From a checkpoint of a small mixture-of-experts model trained on Wikipedia.
Experts: 32 experts in each of 10 layers, 96 GELU neurons an expert, a softmax router, a shared expert of 192 neurons.
Below are experts of layer 4 (counted from 0) of a mixture-of-experts language model. Rows are named router (the router's row for the expert), down (a neuron's output weights, with its number) and show model dimensions 64-127. Each number is 128 + 32 x the weight over its row's rms, rounded and kept within 0 to 255. Numbers have three digits each.
Before each expert's rows: a language model's description of what the expert responds to. This comes from a sample of Wikipedia text that the model never trained on.

# expert 28
What it handles: Early pieces of capitalized words. Second word piece right after a capital letter in names and headings, such as D-at-abases, W-ater, P-as-adena, B-ob-by.
router:153125149093141114156157100164145175094135129111101154088231093093104148109115131166131144109177134229116150058134139131074087109107160127128190091113203153099118096065135085109134137109143145
down0:086167175106049128171145155109110090163120171144142127101119125173150156106196161105163131129105108082104104140145113134187112146114130171155150189064154125136154150103115113142076144147136119
down1:150151160160187121114122117165128152152106106123088136063138160162159129157147128129042139143180196147084152093144086134161111096065070140186102155127147087140130128171100052173122148118165138
down2:165174117134144061135109086131138122138133094126107126145134162155106152111104077132117168109205134169109171145094120096118106155091116166132147117136182069142058145178139127146174206141110110
down3:072166170179162088129149144095098110121166135070156150127080116111147120088134152118171171102119175131087126111136114079132152098109136120123113235133103139125106179117137125138155194099142138
down4:112121111160158050122183120177194117103142137135152141140099123104098183159160167109100109150114100118198104115117143134197181140147154150145123129106184161173119114164137113113065143077110121
down5:064117132118133145111066193145079169134099104087178121168077114103138138133076130112081162119127192154108166095155139126065111061103127137092120121130087101124105090140144113125141135132139133
down6:154120060077112120180099143106127142145103165168134156100116160139113139098205121070183110176089154034084129133088086113116136042151121143063153075160074089088137140122096178085156166151122158
down7:140112147116149121135093190152123100062093137152192123128147114100088139130156113147137195126090108112049106202153109085120146098134120076104080176166151152139165133160166128179053120131161104
down8:157113131201094170105155092136179084119090162094159202119173110181171141156166145059082143065075125099149103144117121053120145108149132132144127112145110132108095154167147098166095165095186170
down9:194121116102185149147195100114123158181103179180100113098141097127098110146174132083068112135162147150124095112092150166093186148126098166173089069143107161111128097086101161106060106114145065
down10:138142198131000109180088116134083140114128124081144104140094098151158168159154148148102168134120119118092150173157124173108135119181084176130146146146087133081156157161098157131092069158183071
down11:175139043078124078092073088121146127158137084097105166148135157149135137138119095101095132115077100156124074135121130131171101160143132112068130125127118106122169122128124102187115099053108146
down12:104122126173164125167103100117155131081052135189128188157140110084131118149170125116150157159067128096145146126117046082171136164143130155106144100148135179121183156193126079122108108151097115
down13:090120052152137165102153111093127129107146152155130103126099103103061154128113159135072129124216100152179165163139146154146090122120095154119165074149125100146136115145129140113179113105115148
down14:119107132069219112158180117131107185151112139073116115071102105083123132100139151185143168153123124058155171183028159136178125154172149248111121120163150145127138149146115105139116115135157121
down15:141162146195107111124123138149138102149072103174122145176132119125110149128142144149113123092141169177126104109134079161160116184051162166124152079108118217094120166115152136119181129111149183
down16:141146137142098108172121138062165140137162180150130124102133178223096088125127108120153112140113115176194154128182118112113151138147160216103068108119099090114096099139103128144180129139098093
down17:135158134135114111083140112150108080113148110189149141102127116109175089125242107102165144145130077085119146145142108159153133138120144130055136149094136136131121115182150148081101096104151155
down18:130134130177159153095168151094214160084099150098128167162143169133134155157122133104153150131135161180106065171129127112100115129128062141154105142139149116173104172130081136146126116083134082
down19:141171134130172108159105179103155128128176168134112106070159144051114098067147174166121116102097148194132130152106132196136109191178132107095132181132142138117102125131099076137216102127185085
down20:100167155124144108143154089154105166129147170164136121118157157120087091119161154097151133110102126112131112127176124133098147094095099087153126053152109115154132076146123110148119168151096103
down21:106144174110195099149112136142129161155144090152119168142117156106196137121121092144131151128136087101102123137109121099183151085197121180157183138130184219111175144068142126152108084097086077
down22:113071135083113189175140188092153109113106124130129101081126069140154106141153113107142125154127193150092107149076143116135097071140122123102137104155158068169109134134088189132100144119156148
down23:167152210135105185113110175110189166128105180133094086129156167132152158099105123151086169099110189126105142118153106103116177146148129088064138117104102170158154150159089069141177156138111149
down24:149081088099116137153123114094151100129104130135140111168107087120120137129116154151122060081184160106076119133125205100154169127101083116153061107122101091168117108140116161113218152163086085
down25:174091151114159192147165089131151141089177121150161120159132129093121118103171178105157062090136139127142127172075181172122064127120124155122118133098147171143063126149153093090234142077090119
down26:120158173100179109179127085120153132108163134095155132199098180154137076186183153183116113102147096132149120093135130080056119122123145080116134097099099128140131128106094105122129128102105203
down27:071161091134104060136163114189106121146151100129183098104117095131109138095121091064100098123112085078152141109107124158122139176163168134184096117141125115115151142161138115209168115067120111
down28:095136200145086151120137089124055157138129109098126179102133183096149098173133131122107132094126081162171122117148131117161163071104135148107123118133150137089153091140077094127156148160119111
down29:216111145143106125114092107136202125153083197083114106124144148143117109079134081087163115113141188081125153155176161156117155145200133173101092081122174142147087107144155144162157126131114147
down30:153163195116137128109106081149131173100132079133162090129140101155139097135146130103190149158098103142089145093181131130124153019146077125186153155149219112083144119108098150155123147161189073
down31:153135196153085159126123141157131128162136068144196114169177120172115165153193129121154104118157121144118083055161063131118167115104157212150109159148121121139152140177124141127150113148176172
down32:148137123100152167085153187130156164169087165116169120131105139062175119107168104146111122134206114148175102096072085158157132108133121146140110109078150072145148115112171143123126119160136144
down33:068105149092184129101051130080112110095130144113149113097151059065090145129108135170142081188113078124124157102145132086177098119116116128121107125120122143111114080145120100118149195151121126
down34:145114168146140157178141115167081116179133152154089161149146164156165105153143145128147148126183167203169179189155152081120252169031085118104107181156156118154082163079127141137153150139069101
down35:106182093098114099149138163184119119117133087104106151124077132080200076075148151088078133193134144100125133139160118174131162128141146152136172151134129151139097169138138200123109194109158180
down36:090126136071159120146143092146130054147158126162134141144120157180093115153138109098184146162116180096175180101099088099145116170125103142115167064201131084115114116084089076139073062085139126
down37:076092144141135046091160142089089137137150121181109168098125146114111112117121208120082145148139119048103079145156160113127152108153134144162131139108120140118083162110167149135123118156100097
down38:106166141101089139131068113083150168111126126084130150156187128123104223154185105132149127153135108165084104104137122069139093162189122097090093190161137082118102084188095128128120102160126124
down39:132121029122096120091165102135092102092110127110128145098134152094157107104123105101155175181187119119144128151135110089145177073118170098156058087111196111094080114092185105165111066181095144
down40:125110107054143145147112128116103189126149159155091117129144150066144104113142155109143155167183159096074176107056114159162132129107149092171091123127170130085138161061100119156096133131123121
down41:132089107153173095165169071151060124122107126153128119095088124101094097137131108143099157132102161104103149091179090138128189096130146142087094150185127101125146151122138196180079119130132105
down42:156152083189139236208159117186112177157129113127094130111133189091163135143150119110153108137108114114104117122185136148133189101139146112206176081107133126094119075127107105126109143164089191
down43:152094159149078116111101112114077123131176133141129164105117123131114115167105133162108089132149122127160145157165109119171131055163128158100145148098184169125195125111131104157124143119195176
down44:112134154137133092089158065164131103175126122117102107138151088161155149078126163134083088112126154102169106111108126146134103196142129100148177144126156160075143089087136177071134086206089069
down45:106113149144159212143092120144148119165140108190057140133133097146128104183132180169135106164125127135111179104085153161064082106130127157127170098178124154134054134122127140127205108105085105
down46:119064123145133197103096105116157069103111115107178130123133087114135151136100067158111128111192090161091140099120116131128179100135108154182101182148151150106147136143082119146170110025123073
down47:094151156065106169081110069165103122160150107073128104150198088121121140042076077136171108143101132142034116113136126146175162148131126149140175110166121109146153087151150123115117091095138036
down48:114099084045128107130137095133154123102114122147139128138163172156090095149149167146142072186188126137197125083108165086114115157155154045117157163140164173142106137145176127150143163155074164
down49:110110127113110153124133098061078133116127080132148111146140184153103120109137125118127131078065098180118142142159165121116107136105087067186134126153192137129104108127137101161131175069113055
down50:169137122123128113132153124091099116138138134123122153167135081150176117116094089046155169097108084102124153123172134176111063102165092235141144127107148148080130100120062102060162153098113138
down51:096122124143124127145125136148149125112129169080147142097135171102140126125113110177099158099060116142192115110208141082158106102057150126137113105145162172124110088093166133143107127188044164
down52:110095174159112160108171169103140089103118146087126122124134221105098073103085122160103064141138156154076124089109127111212118131160085146087162077087114139112165154136151167157162110141137123
down53:146128011183137109113134140130108145132156141139155090124139115153095151117115085134156122113131140108157104148124120122121106135172126094158055142069122135198092099143141116102073136142164127
down54:198135131158097155085075179124136134148079095101161096068173073108142088127046113188106136124148104143098157138168147179157159116092085166136135108112158101104111124152098123117085095152103156
down55:104110126169134187089123151108119097124190096140099150125114105124160113110169176115195137086196162108105064104139175145121116107113182171094115109138089120128094077184133102111125116200147123
down56:126154131157106167179155162137128146148112033144089136144133133106146143091148165149132096185122150164212140149160157160114088075098100141091138089136157163080143151163120127122086103166120165
down57:132100194133118097094127118123189120113067168183134080161097170175125159074166095170149174132134130132137184153167122095131095195073147103155174146134186124142109106124124114109100167157147070
down58:143067122141103169123138163170186152119156092122084169138126098141096073112053185113113067114087122157145100170120132126129115062165157150153128064087109164163149144134153148087101153166155058
down59:104129104196099131121171132149175127224170156098108149115159128124124147175141138137160101080179147157112139199148111088114074071078140137149172171079120171106094159147108117137089059067123158
down60:121149066113118135107074132161088140080150098119136149135099148186142119187165116118167122096141144155127094152132147093099108135144132095100124149123107114169158165133104142115117162028142121
down61:146148150067134137088109075079154120148101130084098121114127119101162075077156169127155158125138126111220144091125080164171119141164109188155095148134115119167089158121129128134115070153177078
down62:160159195144174067117136129113194120083067132173120144163161114137093145114132153148070132085112138133122098124106115140129133116134056155153144084104086177104146072149098118138116161188107106
down63:095093122193119130140114092152134189119101149109123201144138161155128092126111126158123084132141104138146119086068095137157154125089110112051151062095103146114163123087136166093080180073037122
down64:165150107163115166096175122133127150089144101141123171057102175160135122142120086086132138116091116136100115113149164122120172101084145124083088144083146044147156130079135108062111099114083201
down65:100116116084113115103163204159122114099112131094148139185093101185096182076122149099150197109067124116085175162148113063071104169121128105124150131186081145096102094106080134115094119108141161
down66:107095113127154159115186129125142065117091189099081101135129153163057110133158157117121116154099133074090122114113096094102109118099123121173140104080126140114162168149094065068103142125165086
down67:146136163103140072136128162142131066148059114094148141121097080155149109107163124130123112157148145105142070159124109141073204149128049106145124144165176182086118151104135131172052140157168202
down68:106177138135139075185136125170143111169138144171143067085110141175151213156185100114168145051146046133111149097123126117164107117120186136144109111136117108166117144117155115073118115127144062
down69:156153117138167211147125131150083113048148149162113139214131106158114125116118129159167099148120093152132102124160167137148151169116152144106101166091144134106126127138183122082200164125103156
down70:098134129098113128121152157123164087142090139146117162138091132131104096156150137151109168121138151116119104147154153196166172129166151101095137092103124075067119139102172151207031168108146130
down71:130124087140115126121066126116115167152155174162147116170140057113149100128121117124095107151159105121155094123177117147075122170140162156134095133176098167194156173157123147098078109101126121
down72:131158098101116138131102122177180149185135051112139120138109115087148126064125145096141105128088159203147098099099101103094090118121166120124148113128095091084094138180109130114098091089195129
down73:144148078090115141151122092178114165152105196113147178131128151145130096172101131173142134090136123174143183170077078125084186147100142124085160071134083161124187095104131070155122158140059103
down74:159120162197187119138132041070126119072116162132128102097110141134109171113073142100162052139155116142128150146107117179144151135120128128130131079055125151110100172168107166110181134073160139
down75:104133179109132115168135076141098159173113135145112155115158104155160107090069108142111112144071141106083177110054107082129099097094110088095119091126097101151131100148129070114077103148134086
down76:159141150107097142071061195174124108131108162128141098117123140158113164109150130093131082081202123114048122148141124083107110095190127106086084148132069128100171176153156151149056109088113113
down77:157137095128125055151095140153143122176153101050129154091134143128125069153065099153145095167123183108146105100129192145118121047116150142106166112105128160133115123125121204142142109168196104
down78:140141115147094199060185079145153121116158086144126092166136153144090142101103184043100124131099122052156122164079147082124079128152108136147108089096146088110163131125141139177163110148122129
down79:146135069112116110171060155135128069136090088113169137091132120137112149140076072152136157128205162110121141120116086102131091158155113084120105135129088117116145130110198138099127106112090155
down80:075077138120136116171143094127121126103142133143171122151123116137131112113101079106087109118166157136118105169114083125104116106154151099159148111112089147173174133170120171074101141124155140
down81:115093122118111097077126131159120150152167117123119192119139144117119119166075083074130104144124120138125106120127161133067152067132125213143120168116127166155120129127125125127205143140092131
down82:107149178172082191108157136153104156146128141127141081085127137145130150158184109136160125151072144160000095125088101146108119132128121105124148140167140161179117124104132122140124125142103127
down83:090096091112136067099178157127087145118124124099079145185108170116066127074081097159106108097161157084146136094156128151129123121088077117089121114121113122106143104135088119095102140156136100
down84:140118037091119092169140121169135132081136087180134076175153099195135140132081119106153118109107096110097130123131157125092087033127155113123120116158142118114102137123140127139101161154126151
down85:103110168150067172145066151127063119119131132152103081120112081146133142164090104155111167125110105142151159179135213156118116100119100039158132095119112116127110148179095166120073134123105155
down86:106101094106156140145167091125122109088068189131141145167126095174114136119140126049170114172117161095127128145144117166090170158137105236142183145160110103142109121117132134141175181114152094
down87:126176107159183135099118111133179136129134180141104154145162073118150139123082125108137122120176111139120120087078131160098099117126084045180127104109157126173149067105112192084231081122091086
down88:108135136167095115107204126164072161101147150081153152227113091109142150157092184102139128133159160133184082083159171121154107117105109100146159170102106105118170097134074139155168082189149098
down89:166083080110162123118180087118194125119136176110085116111117123117121124118100076158122095156143091148141126126096116158133113126143136103127113181162129115144174126086233102141109165078122187
down90:157135110073101121110168082130103084149107143132121118132133125145151165122124084115107067157032156176139135084090079141131089101165169159123149160076083175150154083156143108088137133121102125
down91:136116161103093153112167160071089134142178156131155155117137102175150091156116081056144128163111178153167089079145180137136082157117141102150177095115164139188176112155145100121144129136150083
down92:136163061168130147180139107126151169164093148120157136096180083101150153094179150112172162105128093190084114121142160142116138120118085117200170141081119124146137145106139115116195094093091138
down93:049127167138144090181163195081128106133162041117155119134119139103094206149105161148155141086117127100154137109119151160174092102180110148181136094202119161096129180141094152120164108173195132
down94:106119110126134148079101159105187130137144093131168105114164032145157048144112152090120161163147097099120127137137127153134119148122150133163050183127059137122072116195165166152134170122164139
down95:199141131135153124121062130154119150113105106126130124071103149127185177127180174107163132119089125133091135151115098099180090091159148179157155169166152158109129159143150138117139159158098121

# expert 24
What it handles: Surname inner pieces. Single letters and short chunks inside personal surnames and place names, especially Germanic or Anglo ones (Rasmus-s-en, Acker-ley, McIn-t-osh).
router:151137155091158122131124138120115136150122105116076159132076077060109089124145153093147084120168126128101124137138123133097077102152168156175106087149079177092097093132117188092199139157149196
down0:141120058114145114091080135108162112082100117111117186092148177133135147092123050120114139104134124091055175087108137103161111130137189166083175117202121137122118113171154062166138147105063149
down1:132093107153126126090121080156171127161115111142095041111080099103131124120200114126106148155116113124170135090121099110162125150163130135104108177145148079080153115196127163113115102135161115
down2:119150132117124083116132089118147047097066108140125123087178118120159174138143160163108169122116132143157155096141093107174120135087084152114134160113116030195129117092129074100133090155113095
down3:101079176128179168094133166097114099099071135106153192099126155133111160112185167126063151061132092142070145131120111092108155134089140142149128149140138151137149160123081148095093094155125166
down4:158164128082204083103120123150133197151150190148164130122141158147090081160175190097153191141111121104154152134125124111116147138095165177069142142124063117138142131136077199184135191131199091
down5:178127091127145059118155165116096142135177115167119127114179054161159116167086139121155111021164190088106172087100173149134124064167119076130101177152106223158091135160142103132097127135175091
down6:137148094075099094141141048140118116154137145145155140092147141128147056205142088073162173095155098101177093172131119130125138084126147151077082096108134082109106180116161154093076098114183107
down7:105135130140102189098099089087111140081046158165155162168151153135134132154126169109175087068102145138059136123171140091059113107118079151145158147137147131106122136147157119104095135167089126
down8:144132116136102121108133113123120106113108134141118144083124114166159170148128127069123126190136142154166111132166111112155129129179157167134090138152212146130126132123131101123039196096137057
down9:066139134118103134170167113089151174186125155103087135099107106128145121126071121135149100145125170103101137198136109137185140078094109104177161154126091190133135160103125104172130131113162104
down10:106189180101068112132077109142132163154087091115128154138111082091117126117156140095077135152114164127133116132202099159154090098137133157063091068096096117075156158185097123136111144152187138
down11:152169111080113092138111074125160123114111178058109131121192137115104123117112151098104119107140103110140103088114099099141122095147120090110084136090118236132095105137124172188120080119151101
down12:138089125058122124169154086084121082177118116144189136123056114168113184129139171109180137129091151113142146153189136139116138109137084141101104126113154115130059139158083158122057168097091101
down13:096092098144129104107163153132131136084120069137116139171100150122153116181123195090161112095160134100127117129155185106160051136099144134118123207089120115151097121165113112129145120115098182
down14:119178132135131118112155064069118117090137140068102122093134075107154128154154188106072072167153145114170154104060138118156100117148156116110096144126093161156134127129120143144123142178181151
down15:050149140140212134114137161163137093099132125195139130166123108163128109191164158144127108125137135174118138147121141126123094156156139110133161110156166197139160127155101183122109135065115137
down16:122135108099189104149106084139146095112089180118126099034166130186114162128134172188199126120127130133120143168120165117171121197112160203092094135074123118159161106130158127135118187158168133
down17:120130112150087068151155177152148139188137096143161125129100119085121126092145141032082120173125145136149175168100202147166171153099134158152118179093143099088114140160142072121068091122144119
down18:144134096142094120125112109075172121134164111135153101079165123110078096112111119110203123203123142160097061123113142104142169120084118149134105142133098123148124186156111110101035128093120093
down19:074195167113160099157118155108102130076118114094084123131133111112095111110136121043135102171123128087061083118110143153074122128099117135115113154112119136125127066194150114127134137086074140
down20:123093150143139125152165112082100162126133089133144125153122128163126097157101140107132153075104131126110063204127091176098125155125089104120152111130123117108171145099132115160144168160132115
down21:161124127120056127128124079162160138094133193129160156096105128069132062135117077122146093085159122154126097118148088076193092138092172112141121184144170142092128156127109124115087081169145061
down22:154199136148132179140158140145156137155115122164146087103159104095110112174142150081146148133131149112170170165072130171114068097156070167078164074126117075121172096112097156100167101117117083
down23:148144135081215132125106200107082133147103109140142108172098175089117110108155076195062094166099135115169161122141077122156111062153095098111143126139158122111127161097111151120189124127116104
down24:165102142119146133156133179107128162069112163164085133226166079130164111145138182139162075096173173145098101181075203136143118046112137161104079079125138170147129173088137132113107120084138060
down25:129107160143091167106106135140066097121100070151168189130100135123083125116114122172143120086157132127143076061095151128154074177079059171140144145074142135200126114127121101079123159152121153
down26:049184167128131118144144197108085106083137108154121116156146126093103167144105096137141101093137105152184161123159113100137133154127135147103158129145117058103174149231112128161198206139166146
down27:106161121140101114186134095165122140192190180174118177141174099143104108086092083124150095149146125103144149140153147107047109117089095122169082096118178210166104142138166139110149073109111182
down28:133107145164092126171097121128115178129113104105161167073052124172121159088120138127143167129130143133156056149107131148137085108223101129139095144095161107087186129073125112105129128143089127
down29:146191040075187103137142102173105160113089179089155136136181113090109114098104143135134116087168101074188149100129168053054181115153120098159132074148169116128121108106112163134137123182131096
down30:152172157107197082121103120096157121198140050096194110104170083157110103128135171142116171136093086120127199152189165176158164142136114124157155123158152098137100082078148156107098123142141065
down31:104142125141142164140151122145174095147176092139153154060136096158143097117148128131137169184165152146151048199160063150114149077125101172105121155176101108120169132134119102131140115151164127
down32:165137098108114103121108166077151177126144111147127127094090134073046151126123147082152146155139098178147127123058102118155156094179126134109098103090129041169114147100130085048095148082121148
down33:073161147060097128145140131118102127132170142168091173116172092136127105120134108144124053077106174145105162114146142129037128138080086142141160133137169154109058123107136101184189122138133069
down34:134116174190154178081182106089102196101153126076079141174082104117174115129124167119171136090132125200158152103155099101135106093075165106095107119128123128151096165150117114105162154166113108
down35:128204110107142190155096157155105186067154096156087139102135170158108213102119176101158101169132134083082160156172130137134120064129179146124170106146131153112084100141135159170116191134158048
down36:147130160163078141102124181080147129144101115146118142128155136075154159126172066113144166090142121111084144118152084063090157131164130118125098168179156136128121159167135103138091157071110175
down37:124090189123093171143098134113155129126169149109054155145105164146168153090159079168101154127176110143147120196112158105132120110079085117120180110137156119154105092138091132060164127193115125
down38:094079094099119056136132119160099129166178091189126149130090127177113124134119156147130130122085147104097073131133162113147160125097144173115083097118126160161172195104153114084121080137173171
down39:140135112156054120166101097127062111104122176134156076128074142079132084153156105118147188165123161088183107163131147108123164099077170165151138118117145123084150177100203124158163120102134152
down40:129094079112093171124143083117147168114149162097127183137165164127115130084091106166169160077138159136060160118123110123098106112177094133092210101101104072113078133133106123064183131123197110
down41:149120078114114085144134106135083102108137129120111146161102114109132109128106090110133181107162131131155126099162137141111116092125187137111095035213107086091048202170142136132088195096192125
down42:117132102156189168145151147162130140104203091111125138162067106143140129132132205178115126177107162131102138160143107167105122101130191143140154065168103097170133119143110155170196131137112185
down43:098129168108126051129109102111156128141172127145134103099153140149110143125108137118123063137155161148077155130097120147200133131161193142074114095094113106151150153149132161135123173156115085
down44:203098147119119099109173107156164184153158131133162145114074103131088109075056130187103138142127163131162100155113178113126127104143141153151112172107161163142123089163159132069088158128130148
down45:154170121166086151168143120134136167149112132116100119146125196133132149233142121109094082085139119097072149147105123127086094125098112194113115079144135103134144150121180156137167151154154194
down46:138081161116162092068152078134131146116093180136161134112117123090124164106174127157135155102133154118137158119124151183145106126079060088079066183075109129078134133161186114053156184121128151
down47:057113099078173122108142123186107162176146223111172111125142049090207169101144124102137068115107118097123146122104083144134121119126117132169173150118050112133122095110118144131094125181123146
down48:116071119137187134153136185089112113109157122102079092134117094125162133127147134147128088134143124123123085123131184113095099106086103105106121122125150147159087118104152106124128199114076088
down49:119160155151106120134135100081124096165077091201150151210106109132114136150181169172139108128111124154160109114170102141123091124154119117106147127163154126100095080191120208129142139159139132
down50:156128102089098169087126126109117131091142186101148065119174180144139116087061121105134107145158146135058120113162089110138104100085175185145148145153102166120138058049150164147137177106156100
down51:013107137121154122082147191127121156101143141147120159153146181108141171088121090141114122091127140102179118140117139061094109108158096055095139119083140121116141107143096122124162131166113154
down52:140109184111131173124117141158132174121139090144069157146107208087102086086123137171172120123111158194145111121071124077167130101056160167119029134071135146135067125115150087106143194099160088
down53:122148146106138141202093071144119189120081136133085126142159158123118111109116122148089120123169132127165125103138091134121126079150124084107104127102089107173167103125121098137117177111095150
down54:138110130118125104137149141094105153190101155119115147102175080135138052129135161190137135178111126135156125145175134134146096079161071144159106115169090200126153177179111114230144136142086146
down55:134165160167155106151171120122062185090162126078140138112125078121110141154150115098104194090150124140129086146132088126186127083118166082112114133073100127118184084129250075088116117092164140
down56:122156133106174119095181144092141100093133093116126150074098167168183132103178157147148142118102118114176159202121117178091144144119170129106110123161199068128144154127124128124160164164107198
down57:163100118146149136161119096197122133124104105216071104159118117116098102180098124172164141131150090138125130084110113150142124177119126139156063084138087088147140116100146110073099177183094119
down58:176130078137125081152130121161123104096120076154105213158166133127095121171107089147101082075109116145104174082129131150157096164110088133113113089067076163116111138093122150110135153122133103
down59:106147156084125160124113168124135072204118167115150054137145112195122172146118128171114122100181084164072163180104156114096118130130147129151147139098093172112150070129100162103125147079120102
down60:087138107147123080149168210151119097093168142121140178127138132127147115140153154141119078116093170095160139147124154187099107066141113052075169121136162135126161130111140116158121124134148157
down61:114122175141110176179115051113200158131072120149133111077121126116124109153136196138141163119125082144141095119129123148126119103184110172115138190108157120166145143093059117161105070133167077
down62:136098093120115119131124040085084129121093153169128113123129125149105115164083103095114142174116103121229095139125122108101196166141090177137092071183170149129111193117124155135143122124175091
down63:079117175197124095168148171178193150104130119140128150139124155154081128107088111129116134152078149092069204148091176161089166120055144113102093077168137149116090120079157109147138110110154167
down64:183112110158129146082142099170155098156064090106120078033163175137116197123125160059160145160126139113160103144155118084153129143104100152156146148108134143083149138094137121170130041102166129
down65:123146133168094085061137100161170181081122194122153133176167158104105112124166129116132169076129103118152141103146097157130163167087133069154124143114139074158074079126167107142124164116160072
down66:106070107096138073125108223136160086088138194081069125137110160114154143144143100152141089131132143125117104087094117127053128102114146144155163093150112177102130129166146137105137117129153115
down67:100115200131145105101118141104148080139077142127114134076172044095102077166109158167082113136118136150109113140109163150112121168109136104152084153133233154108184098093072106098109096133116149
down68:121118197151168116163144129128146090139186151195072164167175129083174126141164127129130150105126141073094157124143113151110140115194144188151145115120174060122122159147080084161115080143134130
down69:122147111119071142058042108139093108153102127169084090156188109126119115165135160175094149128105119126104172118153153120172141177106143102132053164095126165142158082136184147053134156145104104
down70:169128088087129136155133097171156078110145040127139105151113144180137112152159125109113194115120099169119097130086122113167161110101134076056168061134114099094150053127139134127115109090112092
down71:088141164221060113142123162144088163136193167124097126139171087135099154125087103116085069146134100159105070096129156136126142100110114179122128109124182120163125176105146137083201130175052132
down72:138130121118139130125156136121078052183125153128143083107156159132110123114118139131104126080124101095191166101046100157160143107134114094169170159094107136126118130103156141112133103173137150
down73:049110168122098104187148132175093154104124086124163155118093159115130113146167099148150145085153128101158098171119096152168075159171136054141196148073069180106102089177094090110150115172053134
down74:100126147177161125117124089166098104081154096091130096108168145075144098137154121095108132102155123119116170129075151092119129142146129145129142125103101143165139104169158130107110136103084148
down75:145151187209102146096101181146112166114134124118126203179085106124132106110050014105094152145174154124125171142137126115157191099110157092118153143152132140109115169142140127131105111092073193
down76:159115149114138149140121139123157147173139129118154090070150115099146163146201123092081114127154125149078116161151152113149104159135159183085106118049147137158162155120135149110047160115193104
down77:108167140141165095142157116115141094158152141119125170107114150146127102158138148116106162100093125077135118139196104063113073085148143115081092120136156122139120120161120166115057058136104122
down78:111142161102141106120100062102150116115124166105130103075095108174123082127190157064146151117068124106145099135092116198149130168122190188130117106176116118132064120171093126148086074133125166
down79:128105079085158129135134097190084113093143072139091148108152097141119153131079081137137160161168137126110116145128081107180095112131084125174100104128128161111163122108165150155081088077128113
down80:071144143154098182169124125174100155148149086214148137181145090161174149144167139121133128120122199111133170127139120164091145150097101068109152155127128164078160111119090141163174167118088090
down81:170051132081118157143129145133132133108198088184134166175148168085123043105117097124151103105158115101126108126114156192154101128120159108077141147147128134134115125102119127107169141106131092
down82:132137112079057119155113114146107110174096102113131102093109109140118162104133127130135113139118085174079045098129126125177153168164103102132131191128174159123166139106125126107111039089096128
down83:112119131102184093091132138136146133093117148147073138167117242138105208122118096127132090129144170143149144089170170085167127130121127081078146149061135103133103132174104113096152113150084088
down84:176148123084113165115172072123099149147139098167183105149110163113123121161154161117143128150165151095152151093177107123211089076127114169147159145150124144083113138167098160149165102117082111
down85:094170110197093118059116158122087111124168066101180101142099164167140177137049127186116164115092106126071161123121102117096120092083149043157135114146122101113082113076098091147147118135109162
down86:136071125111182144132135078106147175063117176190092157133099133093127058125115125117204093146102126154089096127144126115105112065196110157177153171087143060134152093127094115141126156113170159
down87:156145134133143112099205150240145150162146114079087086209121115129153167056171169129147122154138055148139145077101109101120137133117187138116105117106106122112105104100175105162079161114175166
down88:119118077125140142086166136116111145142108135131060112122156191121141091188093127104126167141136115182101183110113176141145128180074095157149113137105180115136141113111108137082185093180111100
down89:151153140196117131111173140056163039152080149145098099083139124106102162152133099103111133123130103149107111046096160159139162108152126206154136203110127131134125140097198132135151087116137169
down90:132129123110100075151175034098146066167120091106122112179090157131163139111167129116138101128122166145115080099148162158121113092159130142172145099074079131131181141128088119071174018097139073
down91:108109114166097119095118168155152164124161222108163191123155071126189121114100118126183100101103114170114146162115183145119117201090145135110154165094141112117144111136136093080113148191125158
down92:126200112130071167115154101101105121119141153136129142109154117093196109101107115119165143109123164139155081092171099130101084134158113149125126127088074123142188138142126137156181104131156157
down93:116109109131098139124107151106142165153154048158154122158159169143157135079110131137159155130067143171124128088093131142112098153150129110150185078153083131122092127137117134096147106109122232
down94:180084150122120220156103201100173073130116140126143194099109118098125139138125139144055151162145110081145146115146120083204169138073114178091114144126179120079125152139162095146117116120142128
down95:177135146130133187127091084119122111146098102097137086108104128157184180150141101127141141180090161118100151108163104210136134115189121176091165125159135129114153138154099113180166145110160176